config = dict(
    norm='layernorm',
    batch_tokens=131072,
    seq_len=512,
)
Below are experts of layer 6 (counted from 0) of a mixture-of-experts language model. Rows are named router (the router's row for the expert), up (a neuron's input weights, with its number) and show model dimensions 0-63. Each number is 500 + 25 x the weight over its row's rms, rounded and kept within 0 to 999. Numbers have three digits each.
Before each expert's rows: a language model's description of what the expert responds to. This comes from a sample of Wikipedia text that the model never trained on.

# expert 0
What it handles: Object pronouns and kin nouns after verbs or possessives (him, them, wife, father), plus empty table cells in election and results tables.
router:506484514543491550517528520490480489542521494490474506462503505503445464516508490477496511500480517527497511502517500516470525482472510537514564493540491495526490504502504537475474543529505479
up0:512517522478498536489495483491482465453485467499511535471510544513546486506516519507516507524478529513495517466505517509478498505479526443501492426490507524478505439452528494471509507526517510
up1:490522556524502491509488484499513492547509568560524526465506485500529508495501494549520478477468471496518472514501470534492523493505491519493500529501516485515432494493470520508499524506501488
up2:475490502544467506506511523547499499523505501499488493477490533468525489482509447475471506519521481519493533514514497529475492486529463475509524479547516504505506525478461499526506496487475477
up3:520497489516521466475527496503480499530483514471524491462505456492490507493509465547505477509428485550476494502523497494532501502479519538503502493506502496508466517504489506514457546497486474
up4:472550446496493496495508507478519467497460533529471486462507493501551482495483510510482479509551508529523530542545509519498488452538517511545493524550460474468479537481480438543459492494539473

# expert 42
What it handles: LaTeX and formula tokens like backslash, braces, subscripts, frac, mathbf, alpha, plus Formula labels and biochemical terms like receptor, protein.
router:505482567529473533511530484504517522499526497469463512477519488505491462524558501492494517524525496545452501490511509510440488499493520526532553479488510459493506482507521491489499480487517476
up0:549492547525458511513466517498521510501525507475482570456510473541480498448482532495518535512546511507478505482490491470519484463495569468540513479515495498513535512517503466498456481517532485
up1:523537465486503431480497541491507505515491494451503507510500525526470491539549494554463550496455531502502446468500492530521496482515530490479497518490545500519488485530543518513450531523462478
up2:535522520479467471478531495519465517525456485474517467477530520492485529533480525477498510454518511521472541494484525559489481507512476521508467514457503486548511505531468482468480500438515487
up3:491475556503473464531516516479533496481494509484485512520562491471494487497534514495476537520502541535464525462477513490500465496459547496458556507497522516505534500518468533497482516489525443
up4:545484539529492445535504496535496570522589476504514521513500527498495490529497470501501487517484520474525508474488497481471514458490487501531518511475472468509533495509474501536509509503487507

# expert 17
What it handles: Word-final pieces of scientific species and genus names and of foreign surnames, such as -idae, -ensis, -us, -mann, -sson.
router:489492500481503512537522478510496494451509480465540511469515494467507491513561504481503482504539521527512499493526451531459503464465496531480534513513480502533511475476518503502478530507505500
up0:540520492463457530533485472476529486531557524448533476499505505494498499471534480525504532472516504490444494512518475523458511432524540459512510507470480550506475509556524518480526513504531494
up1:513511519473504522529533517534486523555478518482478491491468483528468474523507496485500497559456502473519461510465495510511497468501479486472537533537524474477483515494487463477511515495531490
up2:523530550497516501548478512517466488484450485456492495508507497508513499467526526493505532506509502479525482492496489493510530514504503506484469480474526498501494540506535486458512531470482457
up3:492533505480522541531487532522476522495508478473528523506519507505554494496471490495464526503513522491510507481498500516480485496531475501491479493511524500506490462474454494492519478505482478
up4:511483499456519517511484514488450471468528484530483465462501484496468512447509483483502506500521504515514527502533476545472535506524515533505513494507516544519462501543505523489474541486471526

# expert 25
What it handles: Head nouns for places, objects and works right after the, a or his, such as station, song, monument, regiment, engine.
router:491512533535526549516507489517512475485491498522477537490510478480515486529540510491528503493514504536506497457550490506473527460505499552470527469519497478524521509454520537458475518476474483
up0:467482479534505460508479494525489507542536485491495509519533491511539513524523515474522467529493477491464536435514521482470477472500522535483516495500520509518497499460527531452467456529466529
up1:505516503488503484441480488479529491458507473528497490504486488488498496527515502531498550496500539551526499491496482497512453503513514511491473486503473495498478505476499537551509522470502525
up2:471499550502501506520504520507512502538457526548503509457508501525496486530525484528476473487527492526576476520486467483483478432517503469517480510500476521563514481453508480508513504528475486
up3:540455470476491491494531507521502516572498511505470510520463506529499459475474528478484500469502519545498490472532492514460500524484478547505461505481509509517446514528458479488509494466519530
up4:488462515504518527457484518492498465511502506475470522503512511518508504559499496506474477469481544515501476498566464463510548510489478529489518496540465491493542517507455476520541488491503492

# expert 14
What it handles: Mid-word pieces and accented letters inside non-English names and titles, such as Veszp-ré-m, Gil-i, Ghergu-ț, in tables and lists.
router:494471518462500488508496481542512487480494511421519507438546519528549485497570479468506512514520510490481525499505472490458511476498504527491509509489449511528524473500508522487481479487497475
up0:500550508459481543510523500483498492495500534539465507469519497525516471489439502466539527511496476472501524508526479459472556487510506467556520431490497472473476537513503531515512480470485520
up1:501513507451436528508493524459495491506496534487516492522502512495529494486496556528536536536446476481442490528514514450519502513507495469456471501498538470520503469494482499499496494484509488
up2:536512465485497483533516495508483494517472469530508529441523473542522509494481498521526538549492521481497522459527494516516511507523490499541502499475519472473467492484479508528492505458506472
up3:503457520470489472472494510481459558487460536484538510511506513516512527484522539475467509528472510546447504461526504499488517494490502478513478505470486528519522489504498493523515490474544472
up4:459517523547498522523508550503473531494499514455551473507474482515462502499511500465451481536495497477480502509482487514512514490515535515498487524465470501522521498488531510514488505485522518

# expert 13
What it handles: Commas in running text and lists, after places, dates and names, such as Chiang Mai, Thailand or after a bye week, the Wolverines.
router:510492507515453497517499474509481516475513481499485523487502501497521522516520476490530478505490477502495509498535457523480501470485461538507473534515526501528513471484495527445539492526490501
up0:536522518502460485500483521502521482489491491469449527489432521501493532488457497534461486498498496504502454464448531517503473514489520557512530514491497486493489518537513531534503453497543479
up1:481528487485515546506475472533534504514494489465513476522512455494496505505525521487525502476520451499491541498520478458478514525531497478542506536518511474486499513485517496473500510479519543
up2:508552481535521501504495485466488488499509555519514547509502481473556504502497560501508477505519508533490477464502499521483497488510519540506492514488536500451454523528526492448479473493453465
up3:483510486536505520544509458511525491486501513486499457452464481515488462524449488451483514529480523494518512548486480456528533527470498497495505490453451461522483492521499501514494461481546480
up4:539499533518498507481552477484502489493533565495464479468488535518490541512457522490537519541515487491529471479452499545523490483499477519491478513507526527510514485497516492491517517469475488

# expert 11
What it handles: Word-start pieces and prefixes beginning a word or name, such as Pro, Pre, un, dis, sub, para, plus function words like as, No, under, due.
router:503510523482524493457495501527558534511527515468495519452496525532541480530525463486514477488503512520462532470509502498489522502452556500546520521489487521501541498496492516513544460535484470
up0:501511512481521504477493459473509517485528500514500494494546464520504472520535468513503534480481515559488487492541546529523419539441524502539512499478470551517505538486507473468530496508535496
up1:474505491538484528498493515486475498495520486510539526460511529520553535479479513467495469495471501508509508514496485539466457520472495493454489460530498464489518494483471460468519440515504511
up2:496538467477465530495501481503529497478513512498505514459511489486497472465468493490503469495441500525467506469520542504524539505487516507483475516476514472530507482509475458511515499484526460
up3:490503502511472477514514451552477516430499492462488472491471525501520466502502504506525533534486508506479483478455454475528518502493482457488521493532479508505525511493516484531531479475541516
up4:504510461476473491536500470549535512537464483538496512502482545504495536564496494507542494481513462504493470502458472498462534461451469534495484492517504442523511467511510495479515463525468538

# expert 40
What it handles: Four-digit years after in, months or office dates, mostly recent ones like 2014, 2019, 2024, plus century.
router:553456505499497550539506487496514548501531493521498490487455501496502479516539495462533485541495558506500520463532477517501498473458465507511532535532480503485520466483521518460491469500456478
up0:524519496457511511476515510502540521527514561446516503515549537482493525528502490526535467492478489491522475462476440485520504503523553500468485465522477473503500487516452545486487444479471512
up1:542531486519498505490497507544493524507495501559515461525517540515457533504515489489492507503509489502527486476471493512507448510467538492524521512522465517500482501502465561515494502480502484
up2:491524518490515486513480476457482496483489473464521437531508494505476521535544498526535522502502472525469548498492503495516476489505477483495506517498462492508551440481473495542465495471508471
up3:536503541515540485527502538515504498485540529518500525478493490498469510497493501513518472511486455500532508499519489484542500510507518483515475510529459511525468532537529502523497535465458509
up4:520510548474521543481488495467486494479507513557501457493468519520506505456514445509466511511494516458463488556500495514501502486471488503489476565493540503471500446484544508543525501512491467

# expert 24
What it handles: Sports team, club and league name pieces and three-letter country codes in tables, such as FC, AFC, AUS, ENG, Racing.
router:522501488528492535523520478490530490498506520460488537432531516493481493495557491483505501500518497527492477477498490509484499479465467518471531534523503497512500474489520518472467519527480479
up0:479517519499510536539488472447490520514498479463515534474540519465478565448467505458542508486528501526467515566512495510498511527453465504484472528509501494505502508536491493471477484478488531
up1:517513490485499487504506555507550518477507502524478508499538514523450484488499549506528477508498473527548529417504516533508500501460472466470495464502515552483462471494494471444535472522502504
up2:496507527478465512490529474519519523491465515536502496489529481502515494522515483568500462484475472485520513503523472504475529483455483519493522505449510501519507528550481495507514505513492525
up3:532486528513505528567509475488494502558496564500476518514527514554492520453522496464490534485520462501527515485510509514511473497491493497488476529492490515454485524491546491531509512509537467
up4:495513483506522496533438527491538496490484509461439478487507434494519466502509504515536442511517465540514473563476540501543480507476475490545494499540507514515565509457508526474481522515478504

# expert 27
What it handles: Opening parentheses before asides like (aged 43) or (Gls), apostrophes, and infobox items like coordinate marks, time zones and Personal details.
router:498478494509517514523499503486513492451481492491526491466515497516492450489511496461472473558516535490498451461552493522478513465449505508509560529524482496510493469534505532481507461509465464
up0:536503493480467483543467492504503489487551489544483498541471516518449482498474463522525553543508507500491522457513499504438474544520447527482479451508542520503518503499504489479514488487532468
up1:505474551517506485523499496485474481476447485515531496469463485527530480481453455492477474498458554472476539443531511489542501487465500513519440462513515484518486511456504509523535508542480490
up2:478494477500497481551517543537487506526542499510500515495522493473465474510449510487526513548486491481534467533517528506521489500522495470497520522503469549495527481548509500458480505482549472
up3:483531485494499475535492504505504518490498523491488475469517484528495514514512494508525488453478492490490467529513460513534485469489490476510453505488521522529532505491491532479535490544537515
up4:497535516452517514485531464519497556486491472511495495460492563446523551520496452504480523474474492474503466449530503481491469473485527471472504506491485514475486465459521522482506509460497506

# expert 4
What it handles: Opening quotation marks, slashes and pieces of titles, websites or credits in lists, such as "com", Best, Guinness, Encyclopedia.
router:484471493533512545526508508523488486496499516458500547491536498473516502543521485534504466484536532525515509469521509517538508491468490514484489486492488534531516493484528514438468526473495458
up0:489512518497542538496512487469491462483509507481542518444486487470527553508482468470523517550512509501500485521529490529481555549486494495512518458520455486518516518522483477481492488510495508
up1:517505503502465533520529507459494490514476495511523515512492461509491520483524491492529476519521503511478500546531480471502515495520559509497549541491497471507501487524518464488468522513489468
up2:464507494495486511474507498496536540524473508497486502481485501511479498453496450491508486494504526540488491494452494533471476506489516458511520494501470503525502510485474457532532449510490468
up3:473471499508453497520519454570506488493499518484462495496526498519471487517508487500507465459500514527525479526549547528475460529515497520482499485515515504479512550524495501499475503526469485
up4:517528502495502557538516553475513484541515537464521520476524482499471510503527496445487468512501555520491537505477523524513513529534526478492516534515457453482491534509520492451550469468510513

# expert 43
What it handles: First syllable of capitalized place and personal names split into pieces, such as Mur, Cat, Par, Roman, Jay, Kry.
router:501494531484506480513499506501513498511492548473503510444509484542520477478567467466520500489508511505530500469544457514503482488455465532526533490497491478528515516519496515489479493485509463
up0:526502482512491513506485512439498509501502520496476496480461524493507540476490460513503475487526460524505516471500525530498525477475470505541519440525484442520535487491534499522497501467512469
up1:526533499523522474539487505488486546538523517509480569505510515494446481476539490511514506463504471510458553425481461500485499456493498527514487502505462482494517491465489498492475524535490508
up2:524506461513437505456548503533532504499483504488515504457480484446517495462489517548475514489484503551476527476519487488525509494496480495494470532493488500492520521501501454528484495485518513
up3:495492481516484501451449542469457474515556476513507495512487514518532486508513470476522512467539484479485543450497472493508469543478473538503494479489468517487504464463489483502558501474488485
up4:500556518488522515557444513482502467493473505471540531447528500523464494504488483503493519483516530530485518476492487531469535497510505489520503505459534507499477495494484476497545539518468506

# expert 9
What it handles: Plural endings and general nouns for groups or content, often in lists or section headings, such as people, members, films, information, music.
router:520501551523487554543538484510495482489503491479469536486515487494510493515530486504517500515535509506465520478510458510499524492511487519509525498514501491543522476480500545459480527525494525
up0:476457514474533507502491462448462464523504497473560539571541473501547463491494533500507564491486484492478510510529463509491483484479484498502489528477486454514515526541514472500507520496536491
up1:533487518467543519516477484500476468457498499490517505526512474496485501501467514481505509509461523513481483516485483494528477481525529494500512529515496482500531500500515493448443506489505475
up2:506545475480498522513475514483498469502491472510478518516474508422523517516537486489502506520500516516476486457535477475476525493468505559554518507504529481504555566536455502473523439442473460
up3:503517504488503497528498494485468502490473495505500560486469465445540521473485513498495518510514479485451453500491448493499491466482520493504529529486504439474523503530493493521536508493461562
up4:507500489513502494461461522506487450487505493487518477501468517496491530498550490535455544482516488486503533512485460492534483499512499477500528505486496489480522527502436510470445484476477489

# expert 32
What it handles: Digit pieces inside long numbers, model codes, gene IDs and table figures, such as 332 in AS332, 8 in CD8.
router:538477522496512579534533480543527536519520498513526532467522486512505498509571501522523505539519507544461511473487519521497494445462467516471515505538487485499493494472523523454480524480482495
up0:499479507528484528499525531511473501514492507480509458480465496484503518513474497490499525518538506501497528484464487516507475499465480477440503481501488484472508491483498507480481468455496488
up1:499545476494470475499480522495526461533515460492469483466530458485510507476555486512484554489478501459491465483473489527478477506517475544499478518492557517536516480494518537510529520496485499
up2:496507530499475510510478507557532499467503524536498494493468516521513468489536498499488519443534523513432553465500496518514508503476516516434509510511493536484514455485489460462512518418497512
up3:436546495458502477509491486484468475480505492469517527529552469498493504503476550475475512517481471510509521455503514562502496519515518504498526523529508504489511509535468488501522479492520490
up4:495494493465471528553514468533463505520521494538514495487547533485511500495500543515527461502507513519491496472533461503494470495470519478490547526506496512486476520496526493505493487513567478

# expert 18
What it handles: Single capital letters beginning a word or abbreviation, such as F(reston), L(arry), N/A, MHz, often after brackets or list dashes.
router:531516530517477518530527510524514497517515497476506522462522493509517533472572485501500498480525515534510500476506496508490486493470516539513529519551477507469510464501515492473498501481483469
up0:490495545537480520504483481506518535502532497459493517474493507476497512514507506477576495486486493531480471543524524515474466474492440506489480517497514488496446519513503510488479513576511543
up1:518510488465487537498493464486521493497488497492549508523477481496531485466504554510500535461548509540522542496521485503482465518498513510479542451532511471514453518493521474523524522510504537
up2:479521458514497535543525526498508499452492475476496504491489549533488464537500542476564518504454518490487533474525510473513478440466520482484487462486506511503506511487487535455492497525447483
up3:539485476506463464456463501468502522528475511512448486478510516504489472497502489483499498486434552538463501462503476509504512480507486486514478520468466465483496486528523454471511498511524504
up4:501478474495511514537498465476479437463462487495488528531506485509527483490499503514472491485514509457461531473490500492499453522488534492505541471517454447463492528473457504501463552446514484

# expert 38
What it handles: Forms of be and linking verbs after a subject pronoun or noun, such as was, is, became, been, plus not, as, also.
router:488525524479471487509526561519528482506546495528499526493528499522527495511522491507515499483519475504481518448528450486465485480457504547516517514493521494453500494522487528521527497510470488
up0:460522522527513491476470487508482480492512501497458462549517494473526536533506450437502493498482508485514462505481468573481561498485513507487535512523508499518515483531553481525490546512518476
up1:519512514504507458470518496532527555498461495533532513537520511508474503490556478471533494492503521487529534499520503508446517532514520498553516525528494480485452466504495469499500489553526492
up2:521546510491476494486478474478475483501520509480508468515515477486490491494523493492503488503506531491489499494497461519480478481458489484501457509492543496534515509524466551492464502489478486
up3:532527487490514471495553431466486477501523483461465515526504483502492564517483506508565533534505473514542497522503497497473480480490509534496518524496446501482464531490451474489496478496477490
up4:479559490480473512485428482513503497508514515492491502482492467500524527528497469510503536458545508535469526490517478535502475498452539523443481515523503548475528516502498543470487511465455498

# expert 29
What it handles: Surnames and surname pieces following a given name, often in cast or credit tables, such as Smith, Johnson, Jones, Berlioz.
router:500476525528526567481509463519478513497529501476499534472522518495506474509592489476545518507532511490473479478511471511457527480481497506473533521538492532505512474463485490471485539491491500
up0:483497532465538501457526526475510501504500510495461511508497502536502505525498501499508521511552493452511531461535491523431515537525508520472530528513522476528535535497508461514524473570500520
up1:522502528488525562497519455515471480470427478490513523431476498445517488511553529526492497475520507505503490542448475511497490466494463524463511486483486460506497448492552442516508515538471500
up2:512538527503492511499566501535508476519487466522564477497496529474546504493470503478483488537490501446496502463513459532499530485512498499503473496523493496493498495525499501518501503478530509
up3:493503463540525505508467522495489485479501485563508508498493463486509501483559483479469529461507490492544482449495501506467516545479473468525475486520507513501495509526513512531509488457468474
up4:524519557489530527493441511470511492522460524497509462530479475512509525508522462495483503486495495528486499499489442519543477538521500518506481532524472512520497492507459512497489506487523514

# expert 8
What it handles: Prepositions linking a noun or verb to a following phrase, mostly of, plus at, on, by, from, during, between.
router:517532534505463499518496526528507491524493500472486522488503466500502488533508490508530550520542506509475513469523483506473485488496534501499543491527491500492506482490495526473507498507529495
up0:496499482508502502478539518482518526482514521517450546495483422468480499520516545511489542521487493503511497492562501501521508527493527428562453475480477512514514491473537481470503497478491520
up1:468516548502549543498523493486533469468491486518496501469490495481500479466513543504516517496490480519496477469440552492508477498538535469512463474478444511527500510517499454526514509501516510
up2:507508550518460515495520525517494469463482491505469507470556491476491521499484499490500500481482545504492493522508489525500490557471559474503483467502496527524481510501551451500467502484484489
up3:466477509510509481505502460511514480493530549473473521475500542522497446531501506447539505477501493506500480504545546476496505498506476470485475518542488478500454482480509478475465527536511511
up4:452526536509533547467525544463498559503514511475487503493468535529468505485472481497518529493447494497489486529508467546519552474531546503509513482550475483534572489513569556508478495487523505

# expert 5
What it handles: Determiner-like modifiers and adjectives just before a noun, often after the or a, such as many, several, other, first, new, same.
router:537511529516496502510500510504459506529507455454478549489507521498487499500523483506546488542491552533495476443528473549504493486468494525511491514544502500519540500504522540445488492513526497
up0:521509488453551447509495508464533459565518492498534515502535505510520499486477502475476510525489513515448513509515490498458519513504497444524494447497487542495533499507484461454479498462457455
up1:503464532485517502503509499501508481540521520484489478489484502514478502473502530516527490505464501485477535517506517511512444501517535490480482478462468537495461528470491526511482495456549558
up2:480515536545521454475465522495511459492484542447477498473448548526523532500515552505473510527514484497517467474470526483538475476477508513510542493495522548486489487518528490505468560524511470
up3:495490515463505510505500446490498501514538486450491511498459521460548503478509459492556502483501508511526479497528468530530516473504498480489480477588520482483526511508499519510466466492533494
up4:518516486494501463501488513454485490489530479529484501452495489507531522499546497529517499540467519487506520511508527464501510498474516487526484518518521506590515491486481495450499474492465501

# expert 2
What it handles: First or middle pieces of proper names and taxon epithets, such as Knob, Bad(er), Mac(Whirter), al(bus), often in species infoboxes.
router:515469539525487532506519502555505474518523493458518508466511507522506476497584488436517507498520506525481524478513504518491505474478508522479518490510485509505536473468517544458499512505494489
up0:498507539463497534497459506532531506481521487492496522511519511517494520442583503487516495469491476472490502518475534478499493471465474510485518530471522511505512485509488539484488516501430542
up1:540508496491475493492470489489533491472556467492497492507490487485472477510496500479489531527491523519501473491532442519465493484485472460468519486502509486526519548497477472478531510476482553
up2:473529556503470486523494535489487535502518481543497481533473498531537490519479469535500475518522495525475501542520507451502505488474487494526471522510481467465466490532502535460456571507502518
up3:472515497507499515465440512521470465518513486461523516463500462474500464549534536488486484507567480484467515557503460552498504499491459501503517490505503525480482480558523493445453469502479448
up4:514523458462503526511464501492497499490520521494483483487499507492469518502559488460556474493525532505509451452515540482508500454537483475490491488515489551531528508455476493487531473491425507

# expert 46
What it handles: Month names in dates after on, in, Founded:, or table cells, such as November 5, 30 April, plus Born and section-start words.
router:516488562508464504475487443504525481486464535469482538476522466516521506481523496484508479490517488480501508442556475530464559501447525523525503518525528481521527474482478547484519494533516464
up0:561498507483487515489495465471462528466501463543484519434489497504531493466491495528529515522502478507505484441524505480454506487518507489495493454453482487483481503482518524482472491502486481
up1:496512492504484515480509494533536476491496495484547520508490506521485470505472492508527513464446451494512495511492492505453510484514525513494553496496508490481509542496500490513478491496484515
up2:492525488503507459520507499491557505503478535460483513481495504533490507509507467516522518474490476465489523502544449518544479495419458524524517523489502511502507541518502481508521511507478503
up3:534485494491499486491528509502506519489523534482495472508509489535550505502508494524527555459459428498471500495536472522464540496465480542471466525490472503492536474541498529512506510489520533
up4:520494477525425474534398524524519531508494512486517530441465518481478532457518485493522486514530499496503505559497459479503521491481493526473542509504531527508479472498504485487523490554499503

# expert 47
What it handles: Main and auxiliary verbs after subjects, especially has, had, have, having, with, without, plus action verbs like made, took, gave.
router:513471490532471542515518493507481540484585510495496526472553517479487529502530481440502480516501511539509508480509486555517513465506542510494494505551494482491540490477490509485513492515509491
up0:495493478469451486504503473553472533500544540514475516494516481487446522491517503502525496473465513458481513488475472464469513492511499521486480534507589495510514499524481497497467515535493469
up1:537494486497485489565484508514506503468525531521498498450478505546470520463503502472456455473535509502476481464476490507514524485493508523538522480472494508492465495472462459495515486480510475
up2:480440504481513496555516528494538480494516482502477499546530497489519448527503486491507528489505512520545524480506502461474472505492490520476532500505509536481468546508494476483501460528516546
up3:565519500486464491500503529527496500510484507428506533514517506497469503480481497473523478491470505460477486523486516501512530451507487491428492500527474488461524506529540493561515539520459525
up4:514498516499515530474488494492532455488483508468522508493536520507523518494494497489533516503526537506486488494509447542518489517502515488493508485539497513514489489517474488473505491546523461

# expert 34
What it handles: Past verbs and participles after he/was, such as began, won, published, and following prepositions like in, into, for.
router:535497538489476492513490467528505492498490503477511516488502481568521502507516503443492485496476520511497529478525474522470522457484522530512469515535501491514545462484496538486498545504480471
up0:547539539528499506494527481488465513522485488519483482516488493524468548479513524456529514497495490589491514470488505512502518515528514482495510485485538445517518492511469468512469535470500516
up1:474533484490537521519506473486469504482448471480518479494482552493504515490486540486562506499467476498502489517488484513543528509498490480478465473497422499486466514484507520504499500491493497
up2:511575515484468461482499470524507465518529486471526500480522474452502523539495495510482482515487517495448518540499475454479511487514489534488503509516521516492509533519519492489485488520492516
up3:496502475535482483467515500471468447503499487487499509501541502512503528508472473440463463502468545525498501495558469516505498486533505508536483535501474506508483474495503540507474513507528485
up4:474527505529478494491510515512473469546457501457500483497494525465519471515540553490507526503493500504483510532493492512503515487493541493508519558510487524513536489521534485485556479488484462

# expert 36
What it handles: Hyphens in compounds and infobox list dashes, plus word-start prefixes such as re, co, de, inter, multi.
router:536449511533553504483504510511503507541528543515510551453491496486517477529532489469512508493511528506478475482549475545490520477517498480512480512525507495498490482488493514476524516526486487
up0:543519492474454500516546490509480501489538537552471501500508511496483511481490520512569470507508500495494500471539516503491512505516505466468529488488509475470514483521525512449487532462521499
up1:478478525504511443522541547494543471509486486535525500485486478479509492513467456500496463486493506480505505487488469510532497507533477530500510509506499507466479527464526489485522486465526522
up2:489492545498512501458493490485477515536505508509472501533509523455545529507493528470480527510475545534512505476505540480478472522461511493493546504508478485505518442530488514446520441515520501
up3:529469450529529473507474472458546463487533457512493491468544461500515495518515478480552500508475509468473481447511497516499548535514483526513499479470541491524514523465467448495525526548467509
up4:514531514505492468491501451516520499510478536498486541484508528490486492481541514497482479479529550483473493451505489497497522481489471510493513452507507513475524516525525476483469526518493483

# expert 31
What it handles: Cells in election result and medal tables, such as percentages, Write-in, Candidate, Turnout, and colour words like gold, white, New.
router:510494524524463489495501504515525500527535525488497528481519469541522478484528459474525546478502524528486518435531474532488477495463501500507507498490491519535520474506525509483492543483505450
up0:517534516477517513545473508541484439505517539512525499501513471500490499486460465472487499519505526516552500490521488483502525463505495477495448523531493558456501490482531497512488510472491485
up1:484503490510508475497476529504491442478497474519485500421522559514501474515509515501532525492514522527490535481460520495486501496508472566454473472514542481458467506470526505486492549507475541
up2:493499483524520514480485498522477482500485530516547506482504493537560507485515528469486550470502511511493479479515484544471488497511503522454489489502507454508486509506524496509476501453522521
up3:511468490510467517448461493508475491564500521492460498494549525486464535480502482512482519487530456512523524510520475496507495496510528469489534480537521520531520500545531491516527520487539450
up4:491497462500485518516459549472526519499487511513496517493507436539486475516552513509509486495463494541507474516495499538514506521468492495478488521451539485501463523528489519467460500521506500

# expert 37
What it handles: Word stems split before endings, and nouns in fixed phrases, such as incorporat-ing, navigat-e, part of, the way, known as.
router:476489557520509477480491527528532488475513518487508511483525468520525471527550506494525442528465558532506522445506479511461515475470487566505478497508470478507514516481509519483485511525506495
up0:464490509501468486509529513533480523524477469472487522493477521483544500526524476477517491500463469522506511503484508494497486500483504525486455500515458490488503492515500467536472503488536511
up1:472536542493487466496495491516559464486479481489498502505523487492539473521527501487496512543482549496468505510514478521493512510501506444482542458500479502467493472510459488489512475483462499
up2:483480547493453505542463483517507497481511505519524497505476488493504515536531469510504513529456514509508503489494559509495484526515525517519491493485487466513486508534492515460451499490511482
up3:532502573496489465523470505491478521492490449470451506478518494564510532510525478501537543480454502477473523504498463481508495496503496519510483480507519493516485539468497446478480486500515483
up4:510462444478585497471475494488519515518458510490472511451545493529526492481512492490520505507505528515527491508485502481456518493487476485484498438476532496459493487515500534513519528516528503

# expert 26
What it handles: Words and symbols in numeric stat contexts: Height, average, age, ft, number, table pipes, slashes, census phrases like "there were".
router:509504497489494490490495501535478483478526528500483528475508470523521501539529493501533479525522500523499485473499491514511496486480521549491529517540542499529487502503490563447459477488533487
up0:539480475524486472503510533485451469458447554556473517482504514501474480492534508509502483469476514504524493473494566467527462525475513481490477495504471536497521458468540531470491511541491508
up1:453483490539533539471489504500510508470536531485515516471497477470542521526549524503497489510510489468548560464540484491506438513453456519457501516524517523492488495479488524463531504485504516
up2:503545537506517533536543524473520513466498490513479510511496482474516447499465495523482475525476480539531473506513483483481525479443451504468481537525508473511505516486525509492527544528456488
up3:470496479506467488529502505512507489510444492518466495468495500489508461499498477502519512459531491475494483483497526520467541488498555522531515491501489513475503525497501510441477488523477510
up4:504526496491489520487524512522469548533499468479472551445526495534490460489458491515515525518511498448463481485476480533480552507507500505516534441518510495491480478491522521496515499472487492

# expert 35
What it handles: Miscellaneous pieces in lists and infoboxes, such as Mid, wood, plural s, and word endings in species, vehicle or roster entries.
router:533474534528490525507535523563512491499517490455500525489509488511500486487540468449513504508516508522489511485512521523470507474480502528491502490521493505529548487474491540483492536511480479
up0:493473463549513512473472578549493456508483470504548529495502487520465447507501465530511524494492524533454516506519510498508522519521471524475512520492513457547543490509522478472460518473449496
up1:553481456546522461504503463530519530466525512520514517510484532525484519536549502503490482518487550462470533469515482515492518485506492501494489464491480523497469463487449507512520511502462524
up2:473521505427527491503520517494470456491493508494499502497469499503502490514473482550477465519527494551474498466487481555506506527522532507466516512475517494508492515471510517512503494475452491
up3:516501512487496457507533526507492490530526521508485487534486489508529507454548463499506508492449507537498510461476477490508494513516545477494502507527456477476513562494496514526541505526464510
up4:491501481498504491512541495507475534496505465475506522507469471481521489510506536484474484509461497493481463483462457487504491524473517473518485488524470485472520529471504519501483504515501439

# expert 30
What it handles: Nouns and scores in sports and measurement phrases, such as Cup, Championship, Trophy, season, km, 6–3, third.
router:513509518505484541533482518525511515472476482510480558480503495514514503515563518482508482506506517527488503448547485471461500521464501576525491526544493531500528483482497544501547520495463514
up0:478522485526492528506491489475537475506430504495537494478483500517468497467549530544499524484492477527482460465495524547469478496476492553493496526512476530520511478487504470518511514490492533
up1:482498475471555458468521473497465472513545509508501528498509550474478516506493500501478514463464494500542509518488502512497497491478499459470469473490541530513490511474488486488500480499523483
up2:486493514506524540558540495475500499524479507493464487477465476504466488495519463545511486496489475528504526477518499466512478502493511524492501485531494465521479535521476521490489517488492511
up3:454546512518453511510497515515486428457534476506509525537530427546505500520512516494539516466511564529509520503533524494536501478518504498490488557510556522431500486485476515475501512525511482
up4:499493500525473490510507544488465500458495531497503492504520546499461526546469549500540517462449528465500519525466461464513514448485462458509477519507487528544500471522485478509506503491500491

# expert 15
What it handles: Standalone numbers in tables, infoboxes and measurements, such as ages, heights, dates, scores and statistics like 47, 8, 23.
router:511487549486472483504527483529540505497525504506493530428510480531479490496546486489498526478534527522479534477537505539505521472448515530473503547500495527480517505477488509465497469487516499
up0:507489501533482516534439509522491499477510480527505563457505523491525492539535502476501492510493523526531508466514529511513518502476451567527463533496543461520516505536481497512504496511519530
up1:536566482543464559506556505533503508482520492479491528455498520510514524475478510480509516512464472481505530521518499552523526486506516489536524493526493496489488505504505524540529502489479479
up2:507494492490491515475490518491492498522462555516462515507534473516509523536493506463504470445509548489552491492500474532553475455464460485501503473506454490512547521512461480530472466530476487
up3:489487533499518486483506500548496487527518505501504515474520520543518521528468543490508445502504539510516515504534477516510517531516492495535461484536492469503550535466482500465504464474502543
up4:522513541572519519498480522482506500508527559511442475491503506486519525512532514486457497513508513544548486478519540481509511497484499538470514512502508507556455469494507507478480484516500522

# expert 45
What it handles: Country, state, city and nationality names, often after in, of or a comma, such as States, India, California, British, Nigerian.
router:515501506525516548516518477516515486526491464466456520488498496492468478471561500463537519466504512516488521485508457515494482468474464511484496508508502490492506481463521523478470530501492465
up0:504538515511469538481505476524500505482523503470539500476512485531517492518493536517461497506512481466529465487481493473501479502515470507529526494518496534551497473484509413542479497465526471
up1:504494526495515488520522482512445480489481492528509553477490475502515522484486537481491542473522473457519497532530476526475507434478483493534509532544479503484505526461505483484531525466580490
up2:528499492460527529503466496466512473520485477488471538493466502486491502505525458463515482509521495462485519548548515499507527494476492461531518455486507512529500461488526453507491477503527553
up3:515476477468507463506508512464510502460524503484537516496526528492542439465512543491529513487519539512491530507505500523471525465516527465549505504524529535507510506546516572536493510494473466
up4:502504517536469493458477468478487473499527525478521490500502518488468503485466498504529527477479495491487545511472453510439498514515477516509479482520513492472520517481494526444488503491535531